{"num_hidden_layers": 10, "router_score": "softmax", "max_steps": 7636}
Below are experts of layer 4 (counted from 0) of a mixture-of-experts language model. Rows are named gate (a neuron's input weights, with its number), up (a neuron's input weights, with its number) and show model dimensions 128-255. Each number is 128 + 24 x the weight over its row's rms, rounded and kept within 0 to 255.
Before each expert's rows: "mostly gets" lists some tokens that are sent to it at least half of the time. This comes from a sample of Wikipedia text that the model never trained on.

# expert 1
mostly gets: " $", " ", " −", "′", "_{", " Part"
gate1 [118 103 121 181 142 142 134 110 122 141 112 139 124 141 155  99 145 152 147  84 123 136 131 123 177 101  74  96 117 128 121 180 106 101 108 130 100 129 161 117 102 160 144 117 136 148 150 138 118 134 128  70 104 127  93 100 140 104 108 188  86  99 135 110 141  93 123 132 124  98  93 127 147 156 133 146 135 147  75 153 145 156 126  94 142 120 136 176 152  94 130 136 131 131 140 111 135 120 166 166  89 178 141 136 135 101 136 151 155 135 130  90 152  60 130 116 115 156 110 142 128 140 117 135 107 172 121 103]
up1 [136 120 126 143  88 131 147 111 113 144 153  76 120 129 179  77 112 119 124  65 120 119 129 152 122 149 115 169 124 119 139 170 144 111 123 148  96 133 137 146 152 156 118 157 142 154 133 170 134 143 110 106 107 114 122 151 122 136 135 163 175 120 100 137 104 150 140 147 124 175 109 132 154 151 101 133 132 171 121 128 129 111 100 144 115 137 108 146 150 121 102 144 155 122 118 132 112  73 147 134  96 127 114 164 179  74 124 116 156 140 113  90  97  60 105 102 145 149 135 149 116 132  94 146 141 154 107  97]
gate2 [194 115 122 134 166  96 113 118  84 114 127 134 166  85 156  93 104 123 130 115 116 100 112  97  56 135 144 142 114 115 141 128 158 132 140 110 131 158  99 129 126 169 129 125 129 121 119 157 110 129 149 154 152 124  98 106 157 168 164 133 142 126 111 135 126  94  92 199 170 156 141 141  86 151 169 144 122  91 141  91 140 140 144 106 179 161 153  96 123 156 122 167 111 137  86 154 150 120 119 164 140 117 121 152 150 114 155  73 135 149 130 147  95 145 163 115 124 140 153  94 112 135 102 106 172 159 134 102]
up2 [120 127 121 127  96 136 121 139 122 138 137  97  71 174  69 125  95 173 148 132 116 176 140 111 174  99  88 110  98 159 123 121 115 117  95 137 113 134 126  92 146  89 159  96 153 165 109  91 123  87 156 119 125  84 127 107 140 104 111 113 156 167 165 129 134 143 121  98 117 118 105 154 102 115 117  82 119 122 110 131 122 138  83 148 137  97 120  91 119 123 143 172 174 132 150 105  80 122 160 134  86 137 160 111 133 111 100 184 148 136 142 103 107 106 106 114 142 131 107 110 130 163 140 124 128 111 161 123]
gate3 [ 92 136  80 159 140 155 133 106 139 137 137 118 117 119 128 140 104 117 125 108 128 126 112 132  97 127  89 101 150 138  77 122 133 114 108 127 121 149 136 110 123 145 100 140 126 162 159 135 143 108 138 130 119 124  89 118 101 110 125 111 113 144 122 140 134 151 120 121 132 124 115 143 133 128 139  62 152  97 161 103 120 116 139 100 123 127 156 151 115 120 147 146 144  87  83 105 140 145 170 117 166 153 111 110 130 102 135 148 168 184 122 133 110 123  90 139 116  93 141 149 164 157 159 188 164 106 124 126]
up3 [147 163 148 142 113 146 147 113 137 157  55 112 123 121 101 131 104 136 127 140 123 144 151 121 171 145 160 162 131 125 148 133 112 147 108  96 171 153 106  97 126 134 152 105 128 144 135 111 169 151 145 143 133 104  85 155 126  92 113 111 125 137 123 137 131 145 124  94 122 116  92 168 149 118 125 198 114 172  79 119 169 172 124 135 106 123 137 156 111 159 143 170 124 129 148 139  93 132 115 171 148  95 141 175 110 135  90 103 102 164  87 128 156 102 159 132 109  97  84 112 122 130 127  85  82 131  98  81]
gate4 [115 121 115 122 114 151 151 131 122  97 102 109 111 103  97 122 126 111 125 144 102 165 108  99 129 178 140 113 129 128 119 130 112 142  98  96 124 121 122 139 134 100 124 124 121 145 139 138  95 175 133  98 127 135 131 131 107 119 156 130 138 126 112 137 173 156 122 131  70 135 140 165 111 121 109 118 133 125 136 154 132 130 186 148 147  73 102 151 142  82 101 160 121 123 102  93 111 124  96 121 165 105 111 181  84 117 127 112 135 117 132 163 139  96 105 134 137 116 122 175 141 118 107 130  86 137 106 153]
up4 [120 145 147 131 136 108 149 157 142 103 141 137 111 136 139 151 133  96 100 104 113 200 111 102 109 142 149 110 136 115 120 121 129 148  85 132 104 116 179 157 138 114 133 132 167  90 116 143 107 125 146 114 145  94 117 126 133 137 142 109 103 128  96 110 163 133 134 167 108 153 133 155  72  94 110 137 157 151 128 146 143 155 155 170 124 120 105 149 169 121 111 176 146  92 141 109 103 128 126 126 171 102 151 177 108  84 133 130 123 119 126 144 119 120 125 127 135 129 139 155 153 125 136 131 130 161 109  79]
gate5 [152 138 194  90 113  50 122 121 137 136 132 140 124 137 131 132 115 159 115 126 193 167 157 104 125 106 116  94 135 110 202  98 130 167 126 121 113 139 152 120 138  89 130 117 122  84 121 111 147 141 146 112 100 123 123 129 159 155 133 135  88 171 149 148 167  94 133 132 108 109 149 132 132 140 133 161 100 124 162 143 167 114 126 131 181 108 102 105 121 102 121 162 132 138 113 186 129 142 149 108 136 139 116 115 119 140 141 149 118 130 144 119 167 168 121 139 117  95 140 146 139 101 109 129 131 154 152  89]
up5 [ 71 174 136 171 100 103 133 142 136  98 107  89  92 114 111 109 168  87 120 172 186  87 105 175 119 125 111 119 146 107 131 115 115 131 129 109 123  98 144  95 128 121 162 161 121 132 141 127 157 118 117 141 105 103 169 162 134 175 124 150  79 135 121 154 148 172 135 170 132 177  98 119 179 164 152  81 121 144 159 138 101 161  91 103 178 125 112 134 149 133 121 150 133 110 129 126 147 112 183 105 159 101 132 101 124 161 170 149 131  82 150 120 121 132 165 131 108 114 166 124 116 158 118  97 113  81 112 142]
gate6 [131 122 107  90 114 111 112 155  55 141 126 132 152 101 113 156 144 117 102 142 136 139 148 154 146 158 113 135 102 137 139 160  88 144  93 109 162 133 121 115 159  93 162 171  92 118 100 117 131 129 160  86 127 152 132  96 107 120 134 115 106 127 136 125  99  95 139  98 130 115 148  83 144 132 157 158  61 158 126 133 121 111 114 129 125 186 128 119 137 133 159 149 106 130 139 100  85 142  75 143 163 143 135  85 126 134 178 165 187 122  94 141 139 114  85 122 128  86 134 128 109 134 102  79 105 121  93 107]
up6 [108 176 109 127  96 134 117 175 147 177 127 150 148 110 114  83 117 128 114 142 145 124 143 150 160 189 154 178 109 144 121 128 121 121 108 173 157 123  90 129 114 127 140 102 159 113 135 111 111 167 135 109  92 131 118 113 141 130 119 137 138 131 130 133 130 160 145 137  99 112 139  90 140 117 195 144  67 140 170 140 154 147 118 147 126 124 182 110 117 120 117  96 134 152 124 127  90 145 114 115 157 121 102 103 150 157 123 156 129 118 138 134 135  88 128 141 128  96 102 116  81 168  94 116  99 125  45 173]
gate7 [144 157  87  79 115 106 152 135 132 106 136 150 105 125  90  98 152 148 169 112 110 186 148 126 164 127 152 120 135 178 123 140 155 118 109 118 141 105  98 108 134 149 117 139 131 157 113 165  78 162 124 144 130 152 125 140 150 104 125 144 155 153 102 100 163 187 161 163 132 102 170 149 138 153 106 127 120 133 119 161  98 124 119 168 157 159 114 160  82 137  92 103 121 152 185 132 109 145 126 103 132  88 119 104 147 103 154 123  85 153 188 107 155 119 118 106 125 177  99 165 114  95 118 107 107 165 127 116]
up7 [112 181 147 146 120 161 101 134 137 162 130  97 168 109 122 137 168 113 115 145 152 108 126 124 123 107 123  63 149 118 114 134 131 141  73 104 113 114 105 130 103  84 114 135 115 115 151 122 152 168 148 104 145 105 147 138 105 151 157 134 140 138 101 135 149  72 136  96 107 104  91 104 102 112 130 124 106 150 168 111 125 113 133 123 148 103 174 127 117 123 116 128 124 135 116 105 156 138 152  95 118 111 153 136  99 153 174  89 117 158  97 138 120 122 134 148 132 100 120  86 144 148 126  97 132  95 129 127]
gate8 [104 126 115 119 127  98  90 128 114 149 120  97 165 108 157 139 125 109  94 103 133 106 122 110 127  83 133 161 134 119 166 117 131 191 120 158 131 184 157 127 148 140 128 157  66 104 143 164 125 145 113 136  92 110 169 160 119 116 127  96 170 139 132 126 119 109  98  91 177 115 107 139 123 133 109 141  86 119 139  94 111 157 108 161  88 146 142 101  88 114 109 129 161 119 128 170 165 128 111 116  93 146 124 102 145 148  89 114 130 151  91 100 160 191  88 112 127 179 188 130 103 149 137 197 122 136 112 129]
up8 [120 121 127 110 122 110 165 116 108 116 144 162 132 125 128 132 143 119 164 101  81 130 135 115 153 155 142  75 114 152 115 154 168  76 127  81 134 135 130 121 105 130 159 104 167 132 157  94 185 102 133 124 135 121 137  94 153 128 109 128  94 127 136 100 143 161 158  86 109  99 172 137 133  90  90 149 149 117 103 123 120 143 118 118 137 115 135 145 177 133 129 148 120 135 124 128 130 101 153 102 132  89 124 109 140 122 103 146 104 139 100 161  66 153 144 120 156 141 161 136 140 101 134 137 125 132 116 100]

# expert 20
mostly gets: " −", " MF", " UTC", " Succeeded", " TBA", " FW"
gate0 [139 106 153 117 140 117 134 147 134 156 121 145 139 120 139 167  98 115 125 140 147 150 124 109 108 132  53 107  68  88 146 137 159 128  83 140 123 132 152  77 101 111 200 101 109 117 124 156 153 127 116 128 151 169 139 157 127 111 123  91  89 151 100 169 130 156 101 136 141 121 167 146 110 111 116 169  78 142 136 137  92  99 115 174 158 102 148 143 113 123 141  96 134 163 151 106 117 114 111  86 167  98 148 123 114  96 135 114 138 127  98 124 139 103  93 134 112  96 151 114 115 142 173 107 123 130 142 120]
up0 [124 139  91 105 143 157  90 129 144 131 135 143  84 138 143  88 130 135  89 104 100 125 143 165 145 116 160 149 163 109 129 146  76  94 122 146 174 149 143 164 202 136  79 163  89 117 164 155  83 131 132 136 102 103 151 108  76  67 165 179 169 126 113 126 128 109 129 101 101 139 143 120 131 170 143 109 160 152  97 146 109 123 109 117 137 145 139 125 110 109 129  91 146  87  81 125 142 103 152 124 105 159 109 132 122  87 104 138 110 165 153 127 172 139 121 132 157 128 125 118 138 119  98 114 105 134 125 138]
gate1 [126 134  89 162 117 146 114 115 101 112 160 134 147  88 159 163 113 107 129 148 111 106 133 118 129 115  82 136 116  94 121 123 132 131 139 136 157 130 157 137 135 103 114 133 102 131  86 102  95  86  84 145 115 121 127 118  86 106 123 138  82 124 116 109 164 104 149 127 105 131 137 113  73 124 129 115 102 141 121  80 126 135  88 114 120  29 140 156 128 121  95 161 122 149 125 112  96 128 166 164 142  97 158  90 157 105 124 145 142 118 149 104 129 122 164 119 119 152 111 152 124 139 125 142 163 146 124 156]
up1 [154 128 107 119 162 100 121 115 113 157  73 108 181 129 122  79 142 106 131 135 104  92 117 110 142 123 143 118 160 163 142 114 149 129 125 117  99 133 121 129 106 140 123 113 139 149 170 155 166 108 144 107 143 131 138 139 182 132 145 148 141 129 115 126 126 131 162 110 113 122 128 162 136  94 137 175 170 112 149 118 162  87 146 134 114 174 167 120 121 155 193 117 160  80 109 144 142 118  87 110 174 150 141 137 108 116 133 129 120 144 118 152 136 130 101 104 120 126 127 102 126  99 153 148 107 137  96 101]
gate2 [163 184 126  81 106 108  83 136 113  98 187 149 174 105 113 156  87 125 109 118 173 156 134 123 156 173 101 121 136 113 143 142 122 149 141 124 112  99 116 129  96 129 108  95 112 127 150 141 113 129 123 131 144 150 115 108 132 128 139 106 154 100 116 144 130 110 104 135 114 109 114  76 136 111 108 152 175 181 137 158 126 115  89 111 128 127 142 130 140 117 110 144  98 113 140 149 128 104 157 111 134 128 110 118 145 127 121 132 148 135 143 130 152 166 114 180 137 194  95 105 131 132 138 115 109 132 108 150]
up2 [134 113 120 143 124 171  92 156 138 155 116 117 111 102 152 126 165 114 143 131  73 139 119 189 112  88 128 117 134 110 145 141 145 130 112 156 121 153 107  95 131 145 122 123 147 152 121 127 150 159 167 176 104 124 155 118 116  76 100 127 124 146 118 147 114 149 119 128 129 145 136 150 136 160 134  85 101  89  97 113 127 119 135 127 112  89  98 127 103 127 194 128 140 147  69 113 118 155  79  95  98 154 120 124 117 142 114 107 137 122 123 122 134 142 108  92 155  88 120 159 153 137 163 147 170  98 114 132]
gate3 [126 134 182  70 159 101 140 101  67  94 160  75 129 142 124 123 101 128 116 156  83 107 124 127 100 150 160 106 101 110 133 154 131 163 126 153 122 121 133 159 139  94 141  78 147 110 137  87 105  95 143 153 134 146 134 136 110 115 108 141 123 155 121 130 131 127 148 127 101 147 130 127 141  77 128  87 104 127 110 144 167 126  54 124 132 136 161 113 118 119 129  98 173 142 166  70 118 151  96 160 172 116 147 121 135 124 111  94 128 102 146 147 107 139 125  90 131 127 121 141 148  96 182 113 142 113 131 119]
up3 [115 154 108 144 136 142 120 125 166 160 112 198 149 124 145 137 140 153 145  79 149 151  95 111 159 107 158 141 167 138 102 127  98 136 130 178 131 123  99  73 124 131 144 120 140 150 158 119 136 122 146  92 121 130 177 105 143 163 117 112  99 105 122 183 118 142 116 102 130 137 113  51  96 140 114 147 128 100 101 132  77 103 169 140 153 129 165 125 190 111 102 116 136  85 118 174  90 120 125  92 139 152 112 148 158 143 118 125 128 156 114 116 125 126 160 157 191 137  83 150 128 154 123 118 111 158 132 100]
gate4 [163 138 103 120 127 153 102 129 106 165 164  83 137 140 130 175 117 118 129 148 132 113 149 118 127  96 106 123 126  90 103 105 134 127 106 124 100 121  84  99  97 106 123 156 144 141 139  92 146 132 161  89 111  94 145 123  69 121 172  92 112 147 157 123 146  87 149 127 122 100 115 151 113 142 169 130 113 142 123 140 119  96  97 152 102 134 173 156 120 120 123 149 121 111  73 127  88 109  75  86 108 107 167  86 130 117 137  86 143 153 105 129 138 121  94 159 106 101 170 123 106 137 174 143 134 136  97 112]
up4 [ 94 172 145 154 128 141 139 145 121 131 100  65  97 116 163 104 154 101  92 119 133 152 108 106 152 108 148 140 112 152 107  94 173 113 149 133 104 140 153 114  85 130 132 133 115 106 166 109 131  66 149 140  90 108  94 108 129 141 134  92 127 106 171 132 120 110 150 168 172 118 117 120 113 108 143 119 123 157 131 128 124  88 102 149 164 124 122 120 101 160 141 163 140 119 167 119  58 131 104 122 171 144 173 128 145 126 152  86 112 107 118 115 129 145 159 107 147 142 150 128  95 149 161 126  89  86 132 116]
gate5 [157 119 142 117 145 134  96 179 174 111 109 135 130 159 145 181  79 153 129  92 106 127 127 131  97 111 115 124 142 108 123 135 146 111 111 184  95  91 112 128 166 117 114 139 159 154 112 114  97 132 130 150 121 173 159 130  84 160  96 152 142  91 130 129 145 122 164 137 167  89 153  76 137  50 139 104 117 117 130 139 151 156 130 162 161 145 102 126 156 130 125 102 121 158 109  99 159 119 116 140 125 133 102 151 169  97  97 139 159 151 161 109 126 143 139 110 124 117 116 167 163 113 152 154 128  69 135 136]
up5 [109 123 155 119 160 129 131 131 143 154 109  91 137 105 127 131  74 126 115 123 129 134 115 151 129 139 150 147  89 105  94 166 146 115 161 164 119  86 172 124 141 154 130 128 119 146 145 106 121 118 166 139 133  97  82 178 150 150  83 158 119 122 127 134 119 134 148 121 142 167 119 114 139 102  89  94 150 132  94 164 104 150 136 127 116 139 116 103 129 137 134 117 151  96 108 114 130 123  85 116 121 101 105 108 152 134 151 138 149  75 144  95 117 119 121 140 129 114 154 131  86 138 162 124 102  91 130 108]
gate6 [162 179 135 127 140 143 130  82 169 109 152 133 101 143  76 125 134 158 121 147 119 144 140 139 151 136 127 103 154 117 154  68 100  88 127  98 126  97 127  84  91 111 170 130 142 180 128  89 133  97 167 148 110 118 111 180 128  88 109 130 122 126 132 147 181 135 140 126 137 114 114 133 103 165 154 137 162 110 114 131 123 170 111 109 108 116 107 158 126 103  94 145 155 172 121 155 108 167 129 134 130 151 119 135  86 155 136  86 146 154 125 140 149  82 129 118  83 115 113 112 141 138 160 130 150 133 170 113]
up6 [161 142 165 124 138 136 157 122 121 139 172 111 140 116 105 123 120 132 158 134 119 132 114 126 124 120 106 149 141 117 158 125  90  98 172 163 142  89 102 156  99 126 159 137 133 140 136  86 123 119 133 124  99 105 146 145 128 152 108 130 109 114 149 121 118  81  88 137 135 131 100  94 145 181 132  90 132 118 102 121 124 103 143 119 159 135  93 159 123 125  81 103 125 129 152 138 119 106  95 209 131 146 149 150 118 157 127 120 115  99 111 122 117 105 132 134  95 130 132 172 143 127 140 120 153 100 131 148]
gate7 [115 112  83 106 139 143  84 148 139 151 138 165  98 170 152  98 143 101 129 169 107 116 124 168 133 149 122 150 164  94  72 100 141 106  67 132 166  83 127 130 114 142 130 116 145 136 164 163 114 116 154 149 121 177 129 149 138 171  97 153 140 168 103 127 159 109 133 119 155 121 111 110 138 153 125 138 105 144 143 112 156 109 160 138 132 127 157 128  70 143 139 113 148 148 138 139 119 111 136  87  93 157 141 118  92 130 111 130 126 155 144 131 155 159 101 151  99 155 121 131 113  90 172 130  91 152 154 101]
up7 [124 106 129 109 146  75 142 135 134 118 124 139 123  95  66 172 102  89 118 118  98 148 166 112 118 123 103 124 130 135 148 154 156 112  97  95 106 152 148 151 161 141 170 123 114 107 116 117 109 114 117 103 158 117 153  89 169 116 131 133 117 113 126 146 143 186 104 122  96 122 156 191 105 132 129 143  94  79 112 133 106 113 113 126 118  97 141 166 133 100 101 127 119 122  98  97 106 107  98 159 139 102  94 132 149 110 137  99 157 106 105 115 116 107 117 133 166 125 120 119 107 155 111 104 157  89 106 163]

# expert 14
mostly gets: "   ", " Eric", " Animalia", " went", " det", " Western"
gate1 [ 89 168 140 108 123 125 112  96 108 107 150  43 140 114 149 111 167 122  96 135 124 149 148 145 116 153 136 132  90 114 140 146 130 130 127 128 149 114 131 136 173 122 138 146 143 102 144 124 140  96 147 127 143 108 100 112 155 138 112 124 113 133 124 127  97 105  60 145 131 173  83 158 144 152 101 177  96 116 138 167 132 175 158 160 121 130 112 126 100 160 124 109 135 153 117 149 138 159 123 159 151 143 110  84 120 129 133 137 129  99 165 133 134 130 126 128 120 129 124 155 114 134 128 112 149 132 126 116]
up1 [109 162 115 124 127 158 151 120 105 123 147 129 137 115 111  91 115  91 158 108 115 114 127 118 123 136 119 127 146  83 152 119 155 161  95 101 115 104  89 115 130 118  87 111 135 111 139 121 129 164 147 150 133 119 113 101 144 126  85 135  84 160 131 140 144 121 129 145 146 141 169 107 143  83 102 141 156 120 152 158 134 179 152 150 142 151 108 127 116 133 141 143 142 193 147 188 128 166 157 117 148  91 129 126 124 138 129 150 105 138 129 137 138 131 153 135 116 165  96 133  98  88 133 110 104 103 128 163]
gate2 [118 123  93 138 147 165 154  86 136 130 109 103 172 130 130 104 205  69 150 112 101 124 118 133 146 166 116 110  98 116  99 135 125 127 172 162 135 128 162  68 161 128 127 106 164 163  94 102 132 155 157 140  98 153 153 114 131 124 138 110 112 137 127 169 140  77 219  95 124  80 104 116 138 103 166 124 169 124 123 111 108 156 107 136  94 148 144 124 181 141 161 184 156 122 104 186 102 109 129 129  97 153 109  95 154 122 125  77 138  96 131 152 136  82 108 124  91 165 112 121 128 113 157 144 136 154 103 181]
up2 [108 105  83 129 110 193 162 115 157 116 131 150 134 136  88 119 100  75 152 132  99 143 124  84 147 129 155 131  75 136 131 129 124  92 114 132 106 152 138 102 118 159  87 135 121 148 126  92 130 130 107 141 123 148 152 147 173 151 148 141 130 142 147 160 120 118 146 155 110 109 148 158 134  98 140 147 116 131 144 101 143 111 119 124 154 130 115  81 109 125 139 174 149 164 108 127 127 157 156 127 102 102 109 151 156 128 116 158 121 123 104 141 130 120 122 131 119 164 122  85 113 134 151 157 146 122 103 145]
gate3 [113 119  99 122 151 141 155 121 143 103 152 129 106 154 113 137 143 149 114  68 103 132 124 100 104 138 119 109 109 152 119 124 152 132  80 109 115 126 141 135 114  72 145 164  71 110 128 173 118 111 141 164  98 116  98 120 148 115  99 164 126 173 130 166 107  83 105 107 127 176 187 117 150 138 134 124 178 138 130 161 154 130 157  92 167  99  92 108 158 138 115 172 131 184 142 142  80 120 141 121 145 144 142 146 153 108 128 158 174 149 108 147 156 157 136 138 114 111 138 117 126 150 124 110 138  94 129 119]
up3 [147 147 124 154 123 151 137 143 130 132 158 133 156 111 145 139 111 151 123 111 116 139 128 182 164  92 154 165 136  61 117  90 100 132 156 112 157 105 133 114 151 158 144  80 110 127 145 135 153 156 112 100 124 135 163 147  77  98  92 111 146 119  74  98 146 130 169 120 151 109 138  98 134 144 121 127 115  79 171 111 106 120  97 143 112 135 118 105 154 107 154  70 134  74  91 124 144 119 117 141 166 115 128 120 150 155 133 141 127 166 149 157  76 127 135 116 144 124  91 124 140 102 141 150 155 130 136 108]
gate4 [111 114 106 111 141 140 142  94 137 173 112 143 145 139 130 163 145 125  93 119 100 121 127 143 137 121 152 105 143 127 133  93 114 126 107 152 107 126 155 130 133 133 130 131 151  99 110  90  93 176 107 137 125  97 128 100 135 134  98  79 114  86  75  98 160 131 155 140 149 142 148 133  78 145 117  86 129 100 155 116 111 165 109 104 121  76 135 138 146 147 110  65 124 138 152 143 130 116 189 126 109  90 140  89 148  81 156 117 133 117 109  88 110 116 104 118 175 160 119 142  98 105 139 134 118  73  94 112]
up4 [116 107  88 120 135  97 121 107 130 159  76 165 146 174 132 130  74  69 140 151 141 165  87 113 124 134  78  59 113 133 126 148 124  96 140 124 118  92 188 104 116 113 109  79 123 127 100 125 147 108 125 131 110 140  87 151  76 129 118 135 138 122 167 128 147 121  91 134 129 112 140 140 132 127 123  92 142 152 157 152 142 112 102 163 116  93  92 130 134 145 133 106 106 165 122  65 118 129  91 133  91 105 161 141 126 123 137 141 137  76 122 124 160 101 100 138 128 122 169 122 151 108 134 139 103  89 137  89]
gate5 [ 96 104 143 121 125 140 112 113 126 113  71 101 102 131 126 128 128 119 143 182 164 111 181 106 139 135  88 115 148 144 123 107 129 157 141 125 111 136 103  85 126 161  93 101 102 115 156 138 127 145 119 163 153 147 124 149 146  97 146 142 124 138 134 137 150 145 133  92 126 109 124 115 149 116 127 162 137 166  88 128 150 117 131 108  73 121 150 154  62 119 147 148 179 135 142 157 122 156 132 133 137 125 167 119 129 167 134 106 153 183 122 118 167 109 145 123 105 117 109 130 138 165 142 161 180 153 130 132]
up5 [145 127 120 126 120  93 146 136 111 161 167 148 129 163 156 107 140 142 140  94 135 110 140 168 165 135 118 104  73 136 124 156 128 149 123 143 144 149 155 217 126 101 138 105 195 137 114 148 157  91 157 124 141 144 110 117 118 111  95  94 121 122 102 111 114 109 148 145 136 134 140 136 116 147 115 140 108 160 125 172 107 151 120 119 178 122 116 104 151 136 115 101  97 141 111 100 139 144 103 118 142 141 126 111 122 114  89 123 119 101 130 149 122 166 101 172 133 130 135 126 126 135 115 123 122  92 105 130]
gate6 [139 130 125 106 100 118 125 121 171 119 149 135 115 179  83 131 132 143 148 142 133 129 124 134 151 100  91 106 175 127 141 144 151 165 145 117 137 156 194 106  91 113 107 138 106 102 107 165 123 113 119 118 119 124 124 129 154 141 124 125 143  85 156  99 124 137  94 115 113 107 136 149 139 121 118 114 103 176 165 136 156 137 165 149  98 154 142 153 179 109 147 117 104 155 100  89 151 158 163 156 120 155  87 137 178 141 144 152 105 198 117 114 137 170 133 116 173 165 160 123 134 145 142 145 126 150 173 119]
up6 [173 116 156 137 120 102 154 178 117 150 102 115 148 111 149 147 117 139 157 122 127 128 110 161  75 113 193 163  65 145 125 128 124  86 127 131 119 118 111 129 146  86 157 109 182 150  95 111 141 104 166 100 155 112 157 125 124 125 121 117 122 123 130 110 150 173 120  97 138 173 133 115 116 131 132 119 119 120 112 141 151 127 122 112 166 130 103 121  88 142 100 137 111 103 115 138 185 106 109 143 139 132 102 100 133 107  92 127 159  84 161 145  82 132 125 122 134 135 108 112 120 132 138 118  98  96 120 163]
gate7 [177 142  80 137 140 130  92 179 107  74 127  72 122 155  91 134 136 142 159 152 129  91 146 156  92 133 119 160 202 117 132 112 123 132 110 157 162 125 108 167 141 129  94 129 155 144 156 104  67 117 102 127 136 144 170 111 142 127 119 128 134 147 147 124 119 143 148 150 107 107 141 109 136 122 130 143 145 146 115 133 134 115 149 150 143 129 135 102  88 129 127 103 119 135  98 146 114 165 111 151 153 164 110 101 116 169 111 101 125 150 132 126 136 151  69 124 118  93  68 143 117 116 132  79 153 138 123 177]
up7 [130 138 152 102 106 116 123 126 118 132 149 131 113 157 148 168 147 148 117 126 136 146 134  92 134 121  93 121 122  45 128  77 142 137 164 108 146 108 127 184 159 117 120 111 143 110 136 100 117 149 110 146 181 130 132 111 160 134 146 135 131 135 152 143 146 102 174 121 105 116 141 159 124 146 104 139 118 113 104 125 106  99 121 156 146 152 170 162 130 133 143 107 148 169  93 148 123  97 135 130 127 148 124  99 132  73  92 125 132 114 114 135 115 105 102 118 107 103 113  91 128  93 105 122 128 133 113 113]
gate8 [102 144 124 146  91 117 143 116 160 145 158 142 123 117 173 147 116 173 100 139 119  85 124 153 126 113 126 117  99 144  83 142 103 155 129 128 139 138 111 128 161  92 135  82 120 140 166 122 119  94 106 119 109 121 102 109 150 132 151 146 109 116 134 128 112 106 139 131 145 144 176 154 137 120 113 138 138 121  93 108 151 146  92  76 121 104  89 116 126 104 130  76 162 117 112  59 123 121 147 133 190 200 107 181 125 178 114 176 181 119 151 129 122 119 153 136 121  81 131 120 150 104 164 121 173 152 117  79]
up8 [152  92 144 192 160 127 116 136 119 157 126 159 120 103 144 144  77 147 134 105 155 108 148 135 135 136 108 109  85 113 146 131 155 147 155  96 137 154 143 124 138 143 122 181 133 147 141 130 118 117  74 121 119 119 132 148 139 136 116  95 126 152  96  73 141 103 117 147 142 119 176 166 125 123 143 153 110 173 157 106 151 180 146 132 134 130 132 155  97  90  82 152 129 132 126 109 111 143  93 129 124 144 126 111 173 170 150 133 170 129 160 104 106 148 128 117 105 136 126 138 147 127 153 155 149 157 161  74]